Below are experts of layer 6 (counted from 0) of a mixture-of-experts language model. Rows are named router (the router's row for the expert), up (a neuron's input weights, with its number), down (a neuron's output weights, with its number) and show model dimensions 0-255. Each number is 500 + 40 x the weight over its row's rms, rounded and kept within 0 to 999. Numbers have three digits each.
After each expert's rows: "raises" lists some tokens whose logits its average output raises strongly, later layers aside; "mostly gets" lists some tokens that are sent to it at least half of the time. This comes from a sample of Wikipedia text that the model never trained on.

# expert 63
router:481492513523495490470476530566483536459486507497585476562482510482443463496492543460509518495434471516536498490510477488542522504558517487477442580519450471512467468521520456441481495460543520587518532505532465531468549473563477485496441468479501435583500573464579613465547508486519526458534619557539446510452515449580567531517571479555447531536535479448437463481493466558456480572545495436477546524451479521419553471487505464516510485463600443492540472508565484541450580537487467517506492488543490493482523477466524485424427551482459414489598529478507517496490435502495489524499590495481481479471540494487492419509544490464488544445508552554496507457465497546503473458524504483522412513454454509460527484501501478540498498471472570490507521597489533511456462498485423
up0:414484423535451498489501556568447467478509471523547455507448440478536478523498467543484568464513495485519515428456493565590501472518516492468527493488501487481549505510483441474561490484440512522557562467446480524501527507560461573450539542506466440478554465556607549512447468410508534488487486497470530514510519535519484515487570536513522529513541497456510480504447485394524425529520506562545540494521528552553524524561544477481488534453498490499546493455480495448525482538477479541531399493453531498479497505484517541539533538521442456486550544513543468509538514480443452431445526558552455436500552518574451413611594485532540501492486476383494501453546541461530523519483559512548464473509497473491397463487516445452535512469497467529572454521504502502528509462501484
down0:463517474502482485486491493547443492500455539515487489466490468512540525384437479475441546598472445511507500475486558493541515548505482593456518488538578574565511539485506510521467538451501497490503492425512538460501500539533477462460496495490520536474463535512590509439450512462405490458527495540567476533512542535448472547520525551510536549517483491469479426452568557502476505518468537416474405507501489447509490542476511451568466489506476536447546489588452475532509518573480522505493513558456393454450488530544500475509470485465488519588547459444535476552552473469420475514460527505497494495502475498482447508466491498535566552442567488414511540540468502584482510456504536530562527520493532532477520558396530503440442489452449519496539447502504547541590482533507461
raises: "cular", "atory", "tic", "izing", "tive", "ological"
mostly gets: "ร", " para", "ke", " di", " Dis", "me"

# expert 58
router:422502518527552517506554623480479505505407465493516480502501497467492461459508514493495603456445510436528551465446556555524529494543484506514485477415490475560485416465490402533458536459543413543497539426575503511449531426507498512491520509468500532513541488499484553470495473540421402458524483549545484472421497487509566533427476518520455468496515529536528522522500440549529503472501497503560516477531416419522505568483516486560516503505533501475502492424592454562498520552486493521503472464512489463476524497529517470440536519431505443504520419450495484467511436533510482556501490557451497540498477525548487502526510508506510552441546473462513452478467519422471570499515484475505455461457511415528599542513436535493501466434516456507554479488520460506564484484484419
up0:498485444462456562576461481486492490489493471487464450488529481554557402583531508429493447476539477485491517443533488443521516519467508499505561526469459475461489450462465571569471466584528487455444539508581458466516523432483487496495564461519492422538526488496495444466545498602452536486506564581534453452470529454472459558492504516521489459531476576545429558468572447533561504464462502530525570464452498511497513548491494551510552530490549551487487497419528499519498474533520564513551508451537533538495452496521481435452456537520479515462465518484475436559559454488449505519453463458505483495438477562495527501511470479472568512399502482463464511488518439482506561525500581466483447608468504481477501521510552482400498444472505547462501552510458513540498433545531490
down0:546564559468448487410537419547582551516530558485515474514530557459551500492437479437443507527514524536514487541534483531501517593459507423559458532511444529563489398564503517410501471481520504500487497501487515498426488497515432457545516498470509475480472470481520499543493479449477454534572483540487468528555490477491503498514502478523486431517485493517550531490469543480496452490506476477495549528486583502495500410455479469510487459524509431454500553463508493461442480526541421484505458499495450482554572545530488464442557528483547449474558487483501541612434494520538490523547567528507559517499541470508553416484507474482492529526510498535477558562503466488531518499562571549480429541462490444490438495486553596405425500438538503547496482555453541550493531502427513
raises: "dine", " whe", "ned"
mostly gets: " would", "ร", " could", " will", "ก", " GER"

# expert 34
router:457415441583558450419512556481450444546519494503487497453470460462422496527459442547523526488484504470564489463552504466473477562514514520513493485459505526547555544461548527520479512523535498481464474499441514557536558438519499520477499464486510505501566494500528460486458484567466515470537559547529530517497537490519454499534492492521483395486518558509468516515511505532499460570531481511499567593515593497452503477529569442420514443502533542528508410522503426512427517558558484534440494472529558462435574495560533551482471495484512438440530538468538529465526476470564509546505556562435499450470482527517440456516517519546523515449488422518552430507518442565407533492491491469432507494506549465485504477533479507516582463467522523513552489540410456483567521459499446
up0:448414496424556512444475411480496467469531519476464429490565449501582546530462474440499440494458519511509461448541566543502477496484527465532524568436509509507457477495504453536492512531474472505513490523471513480430482551546481533492510484555488496542502456487485501471580429502498474516500508499500508538500501537447576478506591542524530523424494542531454515443593556455574438514495459474531542516416574601511502515535543465517494567511427492521567550466485485577518451498518443552507465531595535557511494508487551494455453539468492461534526536505479445578499478458552476477541546557531478475533550544503436473519493542509501544472522549468470419519444540476437467425539489563532543428495530530552530536545458543478492450453524515509471526526555554486497472515464467
down0:475476528506513407524597516460479460425531541460472564504406539581471490448459480487599526517476510491501504504488445541479517456462518432486443558490493524485426434522481442523557511440494455510466509476543540458531514469492545424496488527473489494538531454592499535522494514549562421415502507464480475521557392532492524476497478467471490482538479555460464494443514650474477494508493494514466518509502472514537514494432457543524488508473485490481502523529463535518519485603572498586448465498570487439509448562499418449489497509495491454572519524539495469443528494592464497433539482464475478447497535458571507501556472486530513585559479502508546452505525474559537455477463491453518551564514503529509504456493512490501504512493490470548521580481465549478463544464492485
raises: "ible", " him", " them", " how"
mostly gets: " over", " approximately", " below", " around", " least", " hit"

# expert 37
router:500525485516501433564502553478507456477544485575555528483444516504473521533562459576475558443498505429512519479453494480481501505489547533570509515497554450513498441500505501507430517482515469514525507460560502472517492521497442469491553524493528476470505437567511519453491493530474453426473539454525505447434521607524495473464464485513414542470566566501440463485631475518531482500485474518498451568492525472468463515516566413524547415555491448534558537484472542490429516465443573566544520563615605525485593514459529468578483479447513469478538456513474502503473478441473575484465508477469538473574557517489493517426516467474538541482543503495543416498446514479440589455494484466502521435540522463524485496503459516510519534530490478445523491503524514490491471487478512
up0:472578511463566448481476477591445541530541456560504511481426455554468487528550480488525511514461548446519470492533505516485437489469581458538568431487542486460474490485475601501498511483438471514508511494545540453477499483536402469540461426437594556510521458447520521509510443513461517421511525509456622480454554524430439503471452451469421456478520549489480479506544451564484401506445493471478477573513529541528480483506517538559531473464443518577504496553467524547534515454488503554498500495546433525524504539530502488536510472511471532455482471558479414484502561438434550583483514534493511507570523525494526486488490494506474500425526546529518519552539492533496531548472470551480496458541467427529476533493462479517524500452450540424456474488495481536583485523471474
down0:498512588532517585477519483510547534475523499494441517547463493494524563450447487455443539524585490531428530476484478475503538491560484516460538433566477514475518477546515515504554528486528472548483503455449444525504502500484507558531513522478448494486521539494527499461595563456504454575478473493511463504509491531414491532545465490563489581429493545501511473507534576483515490513522517486472522555519543442482438499477428490519503435581474526467492510472422554473532495534466532576535498469489528452558530570454581505535510528402508509448520512519449489514585540508553492476471508575467521471464521440507538427452494511493491520455527584434452524465464516555481509426562423496496560505451484493507459523522444484509459530529497609462445485590517460430470493595513481
raises: " although", " compared", " suggested", " gave", " needed"
mostly gets: " areas", " October", " August", " July", " times", " 1971"

# expert 38
router:475504513510476410503463486524502520473448456526620463472485475452489524490560402450462482514454473509528497518495521503469492500509491472491516591488432473544531499550524487501464517445506514482501532480565411558461541472482527471422538521515481431563501491469510560471530382482537451421548444499548449471474530456459503504558554499510451513475534518502435465487481448473493536503589505488561549500519468462468526497485460499545567561507442416462508517463524505483435556549453517521561472524491573456449474392422542536518474515456485448448529555486470506529468464509611484446518527495481477513454559451504505501512560454440495495417533553608508495479502525452496524526521499530474459499519508505456518559570520575464517459467542503478524483528488525519529468499542434
up0:507463472456493508540465495580492483476489521448486532510418521496506490517525472464508505526582456506440467482515502453556523499500501517521543485533544526470460441514496533523494464504477532535545497528569547556507599478499494502445527489485493540503561532491490483508496487519452491516541504585469530496505574562492416480541513428444448481526506540426446467480451511511511458446515498432563541494469556441462537501484431481503583502449518509480517505533417495529453516463383487521518552481477549487553462484501525516545491570476509562500598478517543468510478466479525525432530493457439546559570548547562497492449576420446522566482492439517552494513499526490534440392464496575450501580480494583508513487543429543491540436431526468504520550450504512594446525496500513
down0:520576508532474510455446573456507496526511506476499552574439456422448530430433544576578508542501524468532521398450485496490476539505506453508445526466462447498572524548489489556511514502517510489589511426532580437511526481393546482535550483521458566524579505491535520512475510493524543462514470457558494454501515546431506497488497533546468452451497553485454570592477531582499532527514490543511537542492443512428404511514579503486532420488547458467459459531531528501409444472480489475457451481475448489476526528508495503445501504513506498531539549528546497564442502533530509510432514464555500513521520428441497459458452524552468524530473534511520515527437538473507510488438402453464526486494519442531477462476502476493471502530512448455460566525463528482461531547515502
raises: "pt", "east", "bra", "ral"
mostly gets: " Binomi", " Tim", " parts", " conditions", " Ronnie", "lig"

# expert 26
router:521528491499451460471572490496448497492456433496497530439451464525556504516544487535504502508583500467489456502561522427468465556462492484498570505409534419497513525458535469499496579440560440506494553467503455541425508486472476464546506536513546455542444481374479479498570463498475476504529528517573456522529455497546505572460515504566526519470558494487507507503590507552482553491443459458511598493437529456529482469430519500533501445543584509473507481532547488542473551505434579452458496477488557447452470454532484472473523493477452478509563502501514466546402447516558491555532522487445494472495572498559483468533580521534511483466516439521506481553454459532517516465513488480525436509476499498458517505484457456524496462482474525422577517481560532514489537483399431
up0:495442536489548494518468515536508541600547430506434519561460509533488500477513527579475481491445470438485535518544530530433445553523507559479542519473504458459527486424547491499552541447466410558558497438551513522532445524526510558533532525521558402442504423430518496487475552468570541463482616499454496505500548536554560531538466525491501545531476526527532524495501521507472508545504426444529559435513479504484496486485484544541542444467552468537516509475520483440505456479518490457507477474532488467480440446461430510500458500466409515433469562491373470449450440491494484493444448509505481534556503457476498493454552510490521532437479491560567454494525465475587541484566504492508452520513536477415473531481500491491476524563545544525548500532511563447494509512496549
down0:498537545536527461478489413531510548471536535511463533504497463495425521395440525442418490567424468484452564529472518518497499477530461550522489483457530499579489514515489483429456490554457526599553428420499515473500496519571479523545532561449489448439538453525522511499548532536587514501477472437506455483538536493472506544473516475439552496504533521481561511498495538524512464513513505526563547538500527451459528503511535548423453530504487511442478469429411448527454552517503445504423435445493480594491493564537522506550489506503473450469551530490449474471489439457485545419485442512478519479552504525503510550430476512543472488531472476529512545560539516528431481442484548485460455515526451454515427494456495501498491541457550433560538515519565476569577540523518476
raises: "rn", "king", " UTC"
mostly gets: " 0;", " 1;", " Starring", " Genus", "There", " 5;"

# expert 16
router:522548560550521508460504573508417530556488466515474524525460437437470480531487453516498491469453654539588509477504523451448505499507549431554493498445492437522550504460557466464529539482534456473515452518459428434454479495497473498472553578575496554522543475461560578522551486518484492445555514499432510509455511488463538519546476492525441501515533546494459466537494506491499548511512457511535542522470473519516433468506531436520465464492509413456438541454464477532440488496454499528509496475501515492443485483435523512515546478472490516514564511429528484456476441421476477503486519569469508517523510535496502550501550603575488535519485507474543553509472537548463557394498520430465476407485483518479552547428490519438527496474460451497479520534556598460531529472470475
up0:483435483462462522457491532525454453557542475487508463437541545523473493494533533453504541442563507546521488462497526533504458500491465562481476381549516462468492508482518505525514583472514511427438550514560460596474515507504456513515473447471453423549497499534516534494453545556467514520515466509487467477552545493511513478452503418482487441532416502431558550495472502485517483449452475430479526557523476498488514509508498491519557485490518478450579426462479483485503457486523554486475566495473432485489575536516505506497493558560465501513532523500504427512576457486511547567522549483532464562557500543496494509519566446527547549478658437432501518454513614481464541498504456481544477466462519532586460546532489490452504451521453552562475579496496467547502570493480503
down0:445536478467548468523511560521565525462432444542531507438510492564472535427582508576475492518481520475544455480523436533512588472511502511495482510475511502498416491438474539439458475532521532506440467487505471523439469549500492518456532495479512450512530427502540510481559454499510562504462488473505542466506499529598523523494515444455465469579495518484464459514507507538584442507423525521426411548459565473507532479544478426540482568448442501502501417501561522568576570486487451454444450535534541470499424519499520434575548562466514504513521531498398501488556482478449486524454559486502510516512452450457473469460550575515450589556534508496495497548503472543563504491468541512527500495466534481468489444513507505485520517491522535493443454454506471574527482456492417
raises: " his", " their", " its", " the", " some", " several"
mostly gets: " in", " Genre", " (0)", " wrote", " Spouse", " on"

# expert 25
router:491464530551489460543452494491463471483522471542547474516469481487538464528491473536505541463485445518544552456447562464540518499502515427496497535524444497512496494467505418490450496523485391552409574428500530513499505445530486494498441494557413421540512558514512594477497459492556522533459529563527497538505507472555531528508547529539537561493572474512500462476503454486489523525463517425528499486493432492461548508503567477555542509532482398526498477447561427497478528551471525535474500518592575503456527481496525479519435541433486549456537497459518518520544454500542460486502454599461516520523550520503478486484557481491520537508471531436524424490494548501550525433495438540495465450471516523457555609488525517487578499518444504528611524511526514505440434472547419
up0:509598490561456505513480539489477491512481518526510491563514501480608488523525444473476514516495507510582536461506549515522565477431505544497502556524516491548477472450479446532476425440491481610541549457532523494487511452465484476500475493535436420575520507504539536472498461574513529527489455539414547491498503503455498488530550499402518467495483521461583472426516458532544482439475503479517520505548461490517543499550528422506502503493528519483504417521525521481473527496506559430573489572527508504483536495610525549462503519546522456489521528454484503391473525467489541479508527544548462436528482496479546535503508416502599530540553479483523528502509487494406556546527484503484379507502522528549497511488511506544516575489429559522478481464530407532486467494396478
down0:552519509457486501520503513501483489454486527490475452572567445468427514524556464535476453542495454506519488522437487461522449542526463540505543405450432483365520476543622499481420562472518517520455584516495461468574551548505540522543471494505554566455528474529510457484524459536520492427508478538452540444568498497498528488513478508533485497498547467495488484524461483511487410490542479518526490518485565581498539512498518448494538477449549495474481503472575460502468460531471473459517474481497572571524540490475540502507439571448577472544457489475462505485566585499466473513531490547539475521513480489486545573449544446480515422487515432478559524526495479508454469449576448532446553500442435516493481464493524496461584424495468545524473513516592450451468463494511528
raises: "=", " average", "ized", " told", " estimated", "History"
mostly gets: " Racing", " Lemmon", "watch", " GF", " Pe", "var"

# expert 33
router:498463432547483464506510534522436505455500466514514477459405490511516497519592514497525521476526525515533507457494548519535565494506474468527493508542482454477527477483515514477494562492517480490551592445573455564464541452569485442492530533554536432501549446507557569462496454565444498528470472545518458438522543500531448542524526477578579516435567508509501524473511438577555515463528497435489503479419506497478565434518479415580531579460527472505479462512510463455465560539457510526495473527496572476473504499491551464435421536435539482446573566493467529537555420444526466556478527613467548489556520483505486455515532474512486540467543473469498501507529533493482488524489485446479400455490513495496497514496495523573513459436432499472566503536504499554528466429505468
up0:517529504550494486483427442477457571504497541468553503558476455489512489421458517481491493547499531480529502547464519488549462527539522524532523602544470495472466486508576591477492512442498511489554538534467552475525550466491462517445493438515483460551573504523555513479474547542518512491496501507467474588510499440475537496468424451490495478391524463517559661445494446581466518505496444475533451538469465504462546454460507498476528520494513510465489509557461485500524544482449489454538501483462483430512459489486514416512467461461587515483516485489491521431504506478507500493491573524489542456500518512527506540457521419489544526534537509503490505608567509505501499445448529492445522479431555547617522485449492477509452528450412457478532516500506514550550617456540527
down0:499511498489529525522530498439599508508538502491485502519498566498402455488567535496527467500508499522459469532470488501490521492492518481498486484540519484463616457479570451520456514532464485539468542498497470505460573531534510449483530527467481543502522472378559439416539505488505593493485452538465529537514443467453476519572537498480492545468494493480442464494526385525499473521433474465437491514453508524488496574485495531554451572577453506533513503497509532478451474458510444536453552520514562492445450464518518529539462565565510547505481490483446520468509488483417457510550592600547470505550530503462530566514544566433464436430499486536440526491592487524482580550442479455532493495562524519459511456532534465564521483489553472467491524501482424504533480483449546
raises: "atory", " whe", "spec", "nce", "obb"
mostly gets: " John", " William", " Michael", " George", " David", " Robert"

# expert 1
router:537526453576463396534532477519459485589565468455525445498439423477438434536446508562498509449556536540497528510508496466513486516506517474581495500479496476501545493501504495547535588490529443487535474502506463447447507524505503501521538495514517520505557409458503485504531491536481458490584533502474526469469569577522461523548472456592521445500507510523426534491528496522448478556493420427509478548532533558456460470488554461445483410506485507492423483469529466457476499560506461492414463518466528508493491505498510472485483497464603423473588515512511490505515491500562469519534490546455504553481624516526424477515546454489467504500491448508527506606465489523508559489495526463481511484472569554505497461432501489474592522503498453471497485522498578513442585445483529
up0:520511583527466491478450503484470502504511480545427429483448460465543475488492555472434461484481430551462501540486521486522524473493518479474470500476505542517489548475486473475490483403550515551540484466566508491505489425483542397504519522499456497489527501523450499505573517568567471486473456471457543505506537583474487533453567489490510560501515531577517473433490464555503546456476516456532415387501499503438495480553439517490571521588505495449563481508487425463487559508497515468472453520534503512464481483504483542493527463485512440516564528503556430467504457456522519570421464503498533616462555388573557485465508499505511592484448526430508519495460563549486500503554537563509555501496454497478524527461507471483514554474417480531468477513512486549404544481510464
down0:581480497534523543493560485558495504493478545515466527456554468449487586546534493457574499522494564451488605438490470544471527509508512556575546446501510502510457545550468521465551484540455500565465583479535538537365480526541507421523493502557498426520492453462450494481512551505484486456461552479576490524499532520550463494469433538467557484552430466469496507502529510530478484554489494508553513465469486458527483510547452463478437491468517512547509580515534500497540489551514490518494560542512453511520456489524457430532510485457508444454560523455602554426502442531453530489516494480473498438501502432456518385520491492509496465450454497521439488454510449535509478446442518504463442407500547510444516502493466543486529537493507492494494447520494426571501445583478448
raises: "whose", " whom", "ating", " true", " though", " which"
mostly gets: "After", "Following", " due", " After", "During", " However"

# expert 7
router:505517552475547450442466516537474519550468448518525529533479452449453493574547439525462546489479470546518510423477572514483490521516537489531533542528486482508485505455528481469525571547512421511396571501544453496470535484525486477387467466443564520592555544486569529483535517498454551476483518524596512461464523455506515542534525517556457543489548491470450542513526467491555526496501493452507549492476467455451477511547530519568529482489503515539461455470563504553489546546428511540507463440482559525506491405505564546468453439481393505451542537459506506506505482508526448529437490573429530491541529531512485407470530479573507534462457496500523437453511444534546549515537500476511407458440472501493512533504472529517507471485465543432585530539549505525533519419495485
up0:460496485560455559493511555528497509495544471522485449590457461587514542500474493454480364495522488507519518424557471420507451496530505496518460476471471498500487554461472507494484539503506435456439522431437563467429529494540490443493445502504508479557421498578542514420407527514461494511507557416537423500533520520502503463481519477552528555488490535501479540471413448501477459539515527476542525537557499516557526509468511440532457462480457497452448534542532450512448563483463494470496501489460509467506496424514530550519501504530510517434481458474499551479559488497496483555417502546525560482478452513477519487464528482505482542578547548485532521502540499448560496543543512571432542425525516456461495507517564376447587531495493474529501526478527484551470456454495575
down0:494520488498475496501515515541522498458508440449553474465527541442537542469576503458551506505438485457491535457489538498483549517501477465498546501488420624427490462431499547627471432551594499497570444527472458486541527480524450479522482507469512488570513506499560509534534557522397521466480455505459451465540492461447540521509486483524416466503437450494475509482506478518503505513508533526496517492488531460439513492498518544462524542530562530466451440513444553497469517473527483483524448523481436511532566453444472537516556493474451526490482486587514436435458611452515507470506551543507450514454522534466538527467474569474505471489531561562471572446454507512521474452460490517422452476524501491465508508565507524481526457586478549571486462562445569536484448528576484
raises: "sia", "Note", "ised"
mostly gets: " (\"", " ", " 3", "8", " Episode", " MPC"

# expert 44
router:500579560550518421512490529526494529539509500553528474523495463546457483524528520532423531470457507385528531525436476495495522543441461490595506480518577505499492521510512439566439518559460431534562537448536483438467454481520490472454564493533537483512506451518518503498550457557484460484524506448465565466463567614590527558433540494460436541512571533462451549507516460574510486477512478457523488564536507465513547445461476454471568495471514562487551526440508479501501525477457522539480496590564546488471474481522511438571495479453547459464505516525485480493470484491537510550532486494506502475496576423490510459522495460481444476439554501471508459445433458549493503458495509477472510469445557454416498439453470522475572467492489495501506493505471487407438572499495545
up0:488495536456532484547542514510493502469474497518503497483510457516541466539514474479463534438484549403525488493536513499499517534561487480507441459490568544521509487548513478559452505475525492492439499473482526487555455497494528496479440506417523511560499442473435497476571544550509471474525577460477568534493561540569534484470536541427520502525486499498459573409542482577506470467543427439502461535483524503422467562544527516504540481506498489522500578470483481564465530521407506457513552527536510462566454413510471486508501515520552516482465467545541440567513465542565521568493471514574390538466584467508509545520472507496457504409451530544535458428491508469487505377564522496467477544481498524434460509509452513596589515502458499478575470503492453558473532511519473
down0:500508466505451475554537517486503502535494493503388519574439445493519544466574483477521445522444531504475554512522506568545502520489443463481509481570565525487557475544528509522485512445464521525566505447437502481471577524523475496497532501518486507453519452532523408476502488538526482511542502487457542509484485542469530549494480535492529535538399510506541537459494502478560554596483513505477511512524538420503505509526470537505469492538438571495494460490481476499576503517515508520501432475526501501566513551471575409491495478428515557411480523531481550467443521516490484473550511499452538475443500494515497420485476463517455522459461525473475400406628475554538577491466473489531558442452453586513510553519428507543511480518619516496513514445463464487424495501491423
raises: " them", " him", " and"
mostly gets: " areas", " novel", " times", " Its", " parts", " name"

# expert 27
router:519542480487512500520471502594464500526490469490530515582473499499470528506503518494483492546512521496504504526436467387566514523472484476461459499472493487478441473493494440528472507547501396566463602418576466481480521530535471424447536538497528470522471499452510523474561533450449432492431562531575547483521573553502495508470515485553484535505532529547460497445569510454540476531492465431499505552520455463542543505487504455539550543535474474477526504437505499516509507544450534512560482507554520447474534449492514502523417569507469436491569519566482570476452440565503481440416480503536510564576539493464527414482497494503490555443524598423504458428543474484483611476477474553495479462463507473465504490499505526507552529525494553528502448545503526550432535481555500
up0:503488521505498434544464515511491551574532464491498431469470513470574481506405516557474517485537499496615512517498476490500473547539468418505440512537528537522497423466478488517543548485490465528467463521540571401457426516527500536518531454533528439531559494539491519466540524556473543487448499537530513557496491486556432425527493480490417466513486487542471517484548452477508514518506536479496485553538457468482394571486523448563544489461475497501567511520445403571522511486442580526478514540497499513481482471501411478469442476511510571484513487504437447437520552468462423485524470509472473475527434612514448456517497473525470503515487477471543513457546533528529545474451513505575471496489515516538455526465540508488559497417480573613490524519455554551544502564498526
down0:475513507462430532454541472458519421509486509527539509483545486504532512523477503499511443491422544528500467496424425549512471493516471506441451452497435485551517553492536450550582510438464550489497516470440468564522573472516576543516526589444395521475492509498518457476515476449484511552497502468496506405504507486508603540482548574517506518561491504520498542489482574534470506519529517559484466467468498511509629503487461519477509516480493501512447478445542539491478550480559499490492451493441473495470478495513541495543527562451515453418490467496546472575466487539594594379523447500509504527517594479502512515547436584502491445488526462528423486465490454505500502516518477501427434542559465479523496464523498501444479455564526446432489528472491494497435477477531536
raises: " Singles", "Final", "=", " average", " singles"
mostly gets: " DF", " Racing", " SR", "We", " GF", " Pe"

# expert 40
router:493521471599566432481485530495511478450465442539520477538520518521463462513491486425530527525458449515555513468483475472467549522573537512524475503432444490495409450504546488459529557468484549506501492482546475492434512462549478517494482533524445428498514492416502575515537440515527474528516513568487469455520475550500510486617478448521510486457527546540495523447521488482538517517602445546558493484517446465416492509520539455527521514491521556500527547474521519435451555535470460588504438504520488519468552457546485526493478436474571510491501486556534573494511440450581428531543520535496512486496569478539508454447532502512501496462484446535501491505444479498477441492522499538454425443468572549497506486480503485489598524417451478360521583481455490475487547457505514
up0:558488576518484532548514463539477535442464565522503502526548495522568509511490488465518515444503530476523545461500558533473549436506532448548514491504567593531549500436528572472450558513487553482493537396492484538449514492508478547419416488542449483567449492492489506560506543536482479461537441456508514484540469502523492604498558474448453539475495532493567468466502452496519522410462498468477521534550570493435452499544448506509485518480536476558457464458497479552544505422496550540467463577455536518504495510491558460514458581525497443463450477496484425510517500501533427457485426476574546493486506537447502583467522531499442553527539503476525519475500481529548447527487503451552426448453494543479495494553436472527507432467454576529542432502475521493491450471482419
down0:551532516514579529519528488494489519515522541509446568493512506484472542498457509462511490533477530455491405537470467477519497547533490440445524507483515506477502474432500598446483519577517489443436443444477484461577510488445489496453472489463459490418449498527514515443533492534549469537522488381539599486475472532454473475444529461532532515490501517475504501507473426431516518488432562524442592506541516495531446481497499574545477493526469453521480537514476512518482434484525514520426504477555557441523485550551407505606515496425549432494458543462480447454542451502518539568482428483445502514515547544594471474500531528531524447535479551516457486473462550490512536526508510436556457499479449544521485553471543558546499485493569490458468520530488497457539510495560601
raises: "nia", "mate", "tive"
mostly gets: "The", " Carl", " Kal", "ear", " Gracie", " Stan"

# expert 49
router:521550555468487463493577488534481448468512526517529502490503438484517514491513468567486533531529578421584515524433568549487537527469499408540489489432503510521531426489554483548437482497525433499524436442479487460432458542494474471454450502493524463526461464484513552544514469522476518511537504480471535504508543540549557550485464459489450557470521552481522516505546515463542513487497475410511522518533527454532616498459513470421510469524536469453510460442605399550465569504463532504446434562579560483432538507513520454530535433491532493498538505431475446426448477535541544552517482535453523520541485476543446521528504445497538462437516506539517466538515504488513483485434511512439516398515541487544541443444541515515511503504533510551570484455495433536494543445504480
up0:484503554492571484479485484523454522470526504546499456507540454511557443525418497477497444517548518518504459540524493461543563502579475515541518529482436551572506504502405467600417406510499482474490490471470467472538487464513490516450452524500515447542548543498473474532464482573437432451583491547491504528436451490463494496457464512503521480541481474518483474469455446563498538525581463509556482438531504508484440544490523547514534614467428478513430549488482485573521542514621444487497519477549475505473456558493513490455494523385521525480454518460462446469505485503507438498524535480448517495535448545557511491491468450491564496422459484494546563546502523502473508485514558568453439566457524532511536541511535535455502436462489452469447480447472553499547526554474504
down0:498468509510470480489536537491560517582522537492485551566542414466448538559512508461556497518438536539422410432426516522476481555493461511502470531545544499427499554505483456430521566519454488471423545511493531483517526564497578495549561415581486608571434526479504518472541477559538526454463475533534524469517503529523469526484494506508438467532514535485413534452521420483481503529439535483519532452510436451463496493506494525514507485485447473493476439437473544569498515537436490496427464552418542527507512505432513476436513444538541543542578433392550472490493523525492537529506538475496530505486508522536434455468491473426493509475514449560566536466499521486487525508568526472516543518455475491532529429469464454527530558527466511511522491475518488502417494463498487
raises: "ities", "ish", "ates"
mostly gets: " List", " back", " club", " candidate", " attempt", " college"

# expert 57
router:466500514519503455489544531598439521463497421550545473463438528572519469526475480521502498434539513547544518497493460452514548479564540542472523469482522488483493486444502452457433537503457410522473601470548493509492540499542437481499517469535471462557514432454582492469557495495564437521531562469504506465544536430512479550594505486490516500494513545540450525476462492454518456435484485450539476506484517523462541540427472434558569504473527511533525523545497475505464615468479566503478521552447580471422459450513544495433533503579495442488501445471533404545515507500497483505513510526437581421529526450549515448451535423478534532493532510551515492585553542572482505472481452521481477516449508491507523486520465507500563556499497503458487452472470464515553496484460451
up0:549483494535422414492484588524421486493483524477558448485501472500539524497489469537452497483540453541434486494481551429531505480510491503621450448521527582520572465464462452614441508521521382461433454509491455514481501499473442427583508504480503541492491490433545506452507531513494448592507512509475483517529524446539490555547534532441474479565486493458471517533556526498523480482517564488412448534526483528483447522522533458505552458517496552546476551517520553473482516559459463539473496577462540527469526538567506466490474538557500561472516454487525475498483488546527575506450519436392489453459554475549444478546462469506503516481475537512523501498535492529472557498478529481508558472530534420525489506502599531479534480461468525421539513455455521555496485460515496
down0:504458461559478527493482533557545462530524558513550428442569487465513503443544506403415479432542474471468511516500484563556567483514448547487502493431521537511477426506491515528468572579487470467483558511511483494534570540485477530535538526503493482490541523442531464544437487482454562571455427467427430458503531482491493514559476444495479479544471552450544464545418462556550542485509521452560578437524523522521461436541421466460511503533522515409575500511494427467513522552513528537446523515592454471445525528503450555551518469507529504511559519530492548568472459419457445480470442532516531525422502504479485476497502494495477480545480458473488526498507533521521486432508478495504483481480510422500483586525527546547419509475484469494471472473554427476488502560480514
raises: "tr", "tin", "press"
mostly gets: "|", "|---|---|", "|---|---|---|", " 2012.", " 2016,", "Awards"